{"n_experts": 40, "balance_loss": 0.000754, "init_std_router": 0.0115, "vocab_size": 16384, "norm": "layernorm", "norm_eps": 1e-06, "optimizer": "soap_variant", "beta2": 0.95, "train_tokens": 386000000, "dataset": "wikipedia_en"}
Below are experts of layer 2 (counted from 0) of a mixture-of-experts language model. Rows are named router (the router's row for the expert), gate (a neuron's input weights, with its number), up (a neuron's input weights, with its number) and show model dimensions 0-191. Each number is 128 + 32 x the weight over its row's rms, rounded and kept within 0 to 255. Numbers have three digits each.
Before each expert's rows: a language model's description of what the expert responds to. This comes from a sample of Wikipedia text that the model never trained on.

# expert 4
Description: Short consonant fragments inside longer or foreign words, such as Ser-v-ant, insol-v-ent, For-estr-y, subm-itt-ed.
router:144127134069155174184064080112162108171127148100151084122112132139081150172113103143083123122098048144159085132091142154144095091162115119116110139211131066162171124143125158076097148192120155159126095069144153149085062105079153109171117137151124083147129141140112157143135121112147200144174200112087123139126159217103116108160095098053158131146130139144096145093156125078124161112129140102120170143079134076141139166122152152143141135113131131090126181146101114127108136143111057122210127105123145155106102153162129082133078081129071165150158110132089103059137114144154164124
gate0:194171110124116162115055155121127166110125154084132111127131144134091086123086086154148148125137175164152156104135131058189113127136151086151142079176169085150150136109129126112103126071157121122162063054116141082082122177113060108147110084105120189115116138128110105125091112132119143140117210122129106183091087100129155190100161125076167165112082122132165085136118132116097103111210181127144122132116122178113130089129177137176139087173111204108106087137075104142123120160143209150127151101129150107117180143133164139146112124103155123109114091069182106116147177187090147110
up0:131127094127166128142137133179116055167128116136130042131143119103069145157129134175147127138134096126165148070083167051149095110137091098092167107158135151092132078099121144136146156180125098167023151104147119102151125131137159076109154094134193147115097086145119129128157147141062116130127155086121103116088068066155098084103110142097207163075151130133103099076128149140168150149051143135134160121129134143087129101065088153130119151111145141071112121133151136102147094120110134116105102126172132175103098186142103183148166111208160153149110118111155097094133186186109159085
gate1:069097073091171078109076167134150139139083171179127124124177143157108138139133106130122181149080120146095073111080189183148138138120165159093134152123126140147150123112076151113122133182086147108149189092135085105128153120163113180206115131131104190081127081163088126148165152142119120108185134091137127193149124200140097051120100149102111132096144099130138089150139169126108169107147100150117101107120080062111178122174159145128123129152097137127090102154120187119174160106130103163125100129090071095142098108095095157103124111167079109147103065158125133077151143116188124218
up1:108211144106137161123153065080113077139122107104150145138196122136145156119160136107120132097068126129132097119130205136196141205104134152169156148105093161117185172129067149138163127109098155136177151096179095142178097167114130191132134065125129130131131150155120069182123091099193150122156107113181110119119163118153118189178117133084072098138146143050148100098157128104160137149115119134141122119050136071170196120120100112104174102144157177158123158146091126137108141085164125096113154149116164086126126155086160106145101094112149090104093130126084141153181103186101089135
gate2:105090141092121152128141115139113139120171113117173134149071120172129129226153142161131083124138169073114062214134133137111130160091124094115112176094090115131183177086151101113110106176168171170145149135059184091118110107095198168174171149124089124188126115142070164122094113103149196088091157152105171141155158102180086110128111146114111161131084092149116126121099193088101132131129118088151170115106080133110137114126131098074152077114142133149112111181160172166125054118164105146091147078044109129127131126133141159152131099132181141081100103157129112139126119126184151102
up2:141159116150117130155111104052155147157119173107072140130090117128133065058117175164164165085121123142118162090123108142140197200169108126146147147147154192172112124163131125158081135182105079139102105198159066154159124171180080139090087136087195167086130129160166104100098118165108104156146101128150113082153122120135121138120183120212121152065146134136130155128120124074126108144131165094078105151171101143156162156114119086198102165102146135085138123084100085150129130132134078104136113145108154074107127162109096107080149131088132108202139121167145077128140138091069171151
gate3:175140105090145155092091100150154118126163147132186143126177091135185154129176096149018110153161098122073130147147143124125137054117152183116152146123109106151140057149181171137088099120127124162080172167131089130142141136066117164082153140126111166125092102157138113167137159077141122124132106114125099075132137117167131166130120142053114145148126095123149204135094142172208117067137132093152120157152181124154118098065101124139160117083118086084147160180094117098158131116145071148081135150147083087100106107094112157117128142130040131126106092107166141102095091183067144136
up3:107125165147150118086223139145149103153125161174117114110097150139110094157106106154136170136135098192136141116152045163119161217152119113133046097066124143087132105095143110173175165174144151114202140156081184130161112145131124127095088114127163166100085169111131118120126142105117128130139109150120134102125090019141162109096212151187116130116152136121108128051093143131116152108116127113131142128098165136116137129074143164155144138080186134106149049091105238116078150105165149110130126155113095137118092142123129129086093136096172102148106109158135113096158110117108158133
gate4:122120132110084107133101196107154085164127033071185178095144138099116151115173160104128105103124113203160053071087124171160103208136158100121127169129155136110150134125119133123138097079102154168143106111183153128120089152112143131178051095148129107145073142157102155095138113142078103136135149159125184117113148142141121093144096079087125126143084117099156182094111129127104123136119074077170112198115124057109157132114170191116098139060096143109110150145056144138102107083115130117126072048072120139152100144117127124156184121166128100152130170102138127129094124118159143098
up4:139143180152139121138086080121176108121148065109146169105147135136113179125122122138121176124128149124147167140158134165081140159042158130138067104105089135111160115095136146123145124083130166126128132136160181124189080090169131124153162134156100091098181158066096141157155117113125136187085146124184149153125110149085100144146157170055104084152120158155129146107133112104166156106124135151136127134183120179174066101109180150104164112021099175134109155104083109131125115128098140131068112080023188196118142145134105114101118108118126118117078120157066167118086155139152126190
gate5:158121134166165159134099171115161087182182137128177095123151103140123073095087160148147105160122140122144034109118123030136093148106144116119164144126107141106091122092134135140106118144126141135122148156084145123073137142123124078133082140113142171153119135111066090079106130121130107103147123087162090103065127098095137110109053122192074143208122161138150156176155159128156226062068106130130125129112153173190125058126120140125120096075116124076081130133101156184127125113116119138115102092127197100138167086089148119144126189100162169149106085083144116092137161146122086126
up5:104146085081156082143134112147109121131152143090142100131110103166159105121085128117121106129152117106094188133121067149142154074121076086160138124121162147188043102146133081093096154137179128093121148161109120109107141097148131128106170097093178167122084138161154107116083115157097147150146092099146092126148132125174188067062127121203162119155102122126091141149113162121069158178090080191149165061137111111215137168175091129084148173177170159158124130174159138161112090080120109172112150175140182113122128112049123131090121131105119099173075103152092149130095165121137162098
gate6:146074117142101123150116044121166128123132142147127109147161159162082161067121126119109115140156108145141108109106074125121079080107125164098088132110155095131160099139089111156093119122067177162137193141173115138151092130135095119079089087125180168130116092094205134110158108161111077143161141067133165054070109201116085155150158111145116124092123116093131137136099154110146155153125186134119159116190165064149114141089089134111152075140189141154111118108170094190144117170178108114175135149185140140178139105086131167132081073112121103164059139142145093130103126130084115206
up6:179104159118197093125118108100152114127140109130125117098142143139146108156096122135228164134121099155208123167115129128125145121134092073145096091164150154129132128092162113156135112100136081149126112135103166152167215117123113169108130134167180177148064128164090158095142187166140130120044147141115139154114186094112160123132167138076093100142131147100164144115104146121127136092150088128192138120154130099154147109092150121137080111094101054100174093137102162081134172163134127100073170117077064092155119104153087100155074111159202106121086139105119189142120070119144151210
gate7:141136104142151172093126132123168112156068053126112156096206127142102117122076088124115165134120128073145169112176123202189143138170128158188161093149066101150171177126112159129099105133105145145080189123132121137123141169150079104127096121111147128141115177157156158191114090140141112144153157112102123096111128165062164133136134122130084100107200112117226167142100168194140100089126097151115116172173156106208142094148116118159214117108143114104105184137126133148136154085125118106128152179160177155111160172144102140093190116135113088095115119144103111131060154138144153146
up7:120103131151142128074159190143187144117164129086146097093142094124189105153108160087171128134126148115084111178132093159142131142131117104097130117081146173163171095111170146150144061175152071112108106193115167115123066153168083089195193113153189154114150141120138128068131128123119092165164111153155155095131089116119124139142200073189130120149094137164129112149123076123153177089105169101094115111156138169108131146130129133107109126140132131177153063199132165097108109123139171120163122130205063141041073140111166140133085166108151156144132159163107148163064142133119133078
gate8:177160108169178153108171135128121106193160192137155153190101120145132089085133100162149108145094122176126125160096113098156134096133110104155154120103180070176151133134091152135165136174082155076129185150118138189224083132118137071101142117127115132147133114124024127096143120136186128136164094099060090082116180169107087093112105117135188137116095136139163111143139148137182102126132089158116154173112161122074094116137084142161111102155148098144154081142133084172136162162080093163166103146169168156144070110120144067164137102130190129100094161099151110094113142154124105150
up8:195122055109137123168138131120140117109117160102101148102182192140172153157100122089131063111132127137123096126107127121157072115140181095131128167115120141181102096147163125054077168117111071124201150085088122104135130122101139128155052183117114103104173141109162107146127089135122159141103217071111119162123116075089167139089172121102077127156084127140131142109088113091080099060113140102153133148165079165101103177088090114052111117111057145119145065123081094157206102152112133151128144100123151114154102151131141112107100152093150120193093143135087136160122161123124117088
gate9:166174044115113170142059088120109138119126131076163138133166133130135134132116115085118112133105183186122085139079135093134141124153172137117180134151160114141128104107107135106158135191123095175105101125085162076151084116107181175131147145145088166119076118131130153120082120125130188124142159115110102124165187088141083135139065159054146136095130105153098195131171113103130157118150072087130164103138168115111115091124098164078056155125132145131190131130115140134141213085163110164067128132100088146166081100045106171156109100090109107201155113132137141114192109097155152139
up9:072148080112119108136071149071135139153108120060134142167089181079195170158208084181108183181125111145122112145123106121123180140138133162153134135173103137202132122129137183166085104132127147090164146101106112123191170163152087084178114135108105058172127167177049170199150095129147134092081131149171149113132133109066130137123137054104102076118123114139120131176141106112122148147146145109127156125064116127121110107125094161135084126171030035140182149118125104146109147124144150145145140156139178098124109117177151130139130137095126125134143137136106131117172158128127101112
gate10:091132144130180155119115100183117092124090093149098048065150114128142138106121140094201105120127116107182151145167162060160078176126145099085118151138097136158146141143107154100177153115060169137124139164179061113085134110121146149113090114108055140140205161106118195171089104135128156076139136149082166172152123144080134099161141118119099102150106138161096139131126121183109109188150116175145189112137192115126149092146085144105128164104088120087081159140093154099109162141138139150123136101059100094094163149117139146128119095155092042100149070140120133075163133124162074109
up10:150140165156108165181101070182118187123065083125137117152087177124099138111120141103085073113088091158073141134123134100134119123139107162126073115115151093113197106164180088163168131082061143159099054112126125156145101218170142158145148115141116121159109095111098164141070061105164174127106114191153180049113118133131077152101114154130149134108095099123111135113189124145097140150179122112089085184079147116038128163139141111113179123098127113161150140091158140120137146169120135159146129130054147108137167140129149145169152117105109104162171119158169127187138112148153148154
gate11:105109063136103149108140109062098045152122125141084149164127130183151126167122098179124160129137094154161133064127092148148127081159121153074157178122109122120144081100101183109128127143091087234178166120172119151179150083162070187149095068172103172104126195143069111181080139140115159166156134123085172150145135159172149075135077160129150154160177152166112142125194154117136130139144164127108135152124092117090135080152130131144147130095113150102123167109104132156137152160142113111105097073151139134180154151156067095145117114138126117113150087161163137071170127111083162086
up11:111136162098168075122181203129085178125129139136119134151156075102127169139063092071151095150156123169135130141127181134086150146171109121120079187104126183069120149134096133127135122124212136078116101184133122162150117144110143123060087188151218150130166130131095091105174064134117099089110102176118167166099112137107115123098153099131104122127136112069143083145092098143092164190171123122150127123120159084171150195107108133111101139170110099159093180151155165109105100139086141133124094140140162137149087117104181163108139139094054184115125187124095135111154171097166099129
gate12:097144209151093167116175100115110157108093142133137179125117155156135133111127108122109116097131063156141131167123173111075125137169117171123063117087110139094163202114131166117172134121106171152068131149145133141101067097157179135145186077182159117146144133129153179077112152122143145152174078219102148117121132165104126148087155136135153191116116087066132108085175059109157112168143160087131129141083107096152119137163155106136148082092131073146100112111111088097109118122098162069130144102060115097125193178108083184144143092099197072099159120126156107126110123135140091144
up12:174128162118139146115160100113127140169097147081115126129142107154135079084116131195113110097160155080179165079137108091111173096125141109140054109121111126138156125093105092100115176056123120135167125132074116214130144106179124100075115098108123092135124103072113060096132147122157132111156124077181130135152182119103069094105155108133171136129154132143157061154049157082055079076156154122117148211136123090130117149089144116200154102172116143114123145128137135131150098187127165123130156157239127114120155123161114132131123127155158131188095126144154172100098117100164095144
gate13:102121116136037075158163159070103120210124161183130125162125086143127109106100088157127109126096171099126127122165129086142117070113140104148149148126139085172162120168116117093121110147122109106095146128182140148163103132071099059166186180071062173143162101144105160135164156112143113127164143166087135161133161168152130128138105172129097161123130112168110113113170138126108176120119159149067157158141065088134183167184118114063147127130129099111125180079145148129176121032130105166101116078110148097132108105113119136174062100076124159184151128095132085100107085105173108124
up13:079117133059137178134137110135102162154196095163128151123153155180149135124125113115151071137113133183137158125123145084127123087124074112096094102143130196167113153109136196148187145146159095138127145126124081146170143149118143127100094094162143124092140147184104153129145157136172164165121085115205058050156145130153077154198130176065155101141076113099148136133122132104169097130088135144093134132072154150154095161099140092120116097078149099119203128145137152148095166149067129109107182123062088178154115094181135110128121197155140125062138155082103134128111202125127131139
gate14:103104168166066127114206141047163099103155140144138136139134140123120175139108187184122137149103116139143158125115108157162107126152111125102130168063144145118184139106140167116146110162028123125099074076147171137093146108120142165123077169144145069130136101054153129134177155211152140094171132148171169153123105123173086145072157164104085144122158110114080212130089155135151079126118110053122143133137116101117142100110162092054129133083105120136142181144109097139115124109111074101107081121169107172138085055171181122133118118144144151119123153087135127130108116126188158143
up14:117092143091136133075123135112142155130122146115099193159164105126072111141130153123099132055114125145142109159095194167111087154128115105127122169089130095075080159127107092128122160190120143094152092121130147201122134112120083133124188150130102145097066150124134153181191073167103139154136168128115145064089059192125123131157144161149112112118127118139063174089144161110079136103168161107133046146190118092162135158106180136115076197126110134106206123155124140088152079103193128072162115142186129097112076167147136136104100095083119175143140143141106138094162167130145095152
gate15:142145085112137172126095111121129106130138138093158160132138103092086174167137108108112122013133106159140143166150125154095079126079144037105133115129112129131167156150099151123075146165181134123188097147156163157098081034110159133067109139160090172138143077093100136130170119153130128155167118122118130106140130141129097094127118124114188147171139106092141143111145098209151108106230178170134100136128092160125118207164061164137112152157143116124151186154124099115142110105112143161153138157139179135108121154109122113170141144096093193173138120057136105167107116104119091058
up15:083155125133095136158177099169122131122117153102126101145151134086096156137163167077108141098194168143125130144196074152128161153091103079109136133183130179169117101082106174120072133158136133151096132135147173164193165088098086150100134079148120075144142142117116004073192118172133101159134142227157145174094113158176115143131150101113203135158096196139098136140149124043136163119157147181177116149128139115061081136137141099139104118074082138133119113146127134107097105146156074119144177117154110153149124111119128105120088147113139109132074158118100139102151132119165129137
gate16:113144142147126099109124129082096107148134180180120137120084080141118149152112118116119222140099133094106086120072177123117140092083127079082109167160090176165151154097168145114133208138071186135141113099109124096124095115068142158164086121101119118056149112150073144122139177076109055140167115099150101170112128134074112113121081182115136104131158161067113131103097167202157138126152104116163139136091130154107209111208152162131069113129140110124129092169117133165118107165143181100140160123096143131102096118183152122132127114148144161109173064126147125061086135136080169110
up16:134152094120117119097129124168162166062130107108122183141100093110142152119127106130119102137232086081120062112181127111090172110172133126068139177079143100141117136131179036104117187071110143185103109121125182123129090093168163137176120093146068154166154182117105152116111105085105148081152116116137151180172157115155165121157119167170128147156143116123097161153136172155136184081117170123117178108073119076087150121146157149111125133148115140128108088104172085124123202146139139169136116157154153229080178130140158180151157112103136118151122146148189128108131148120155122142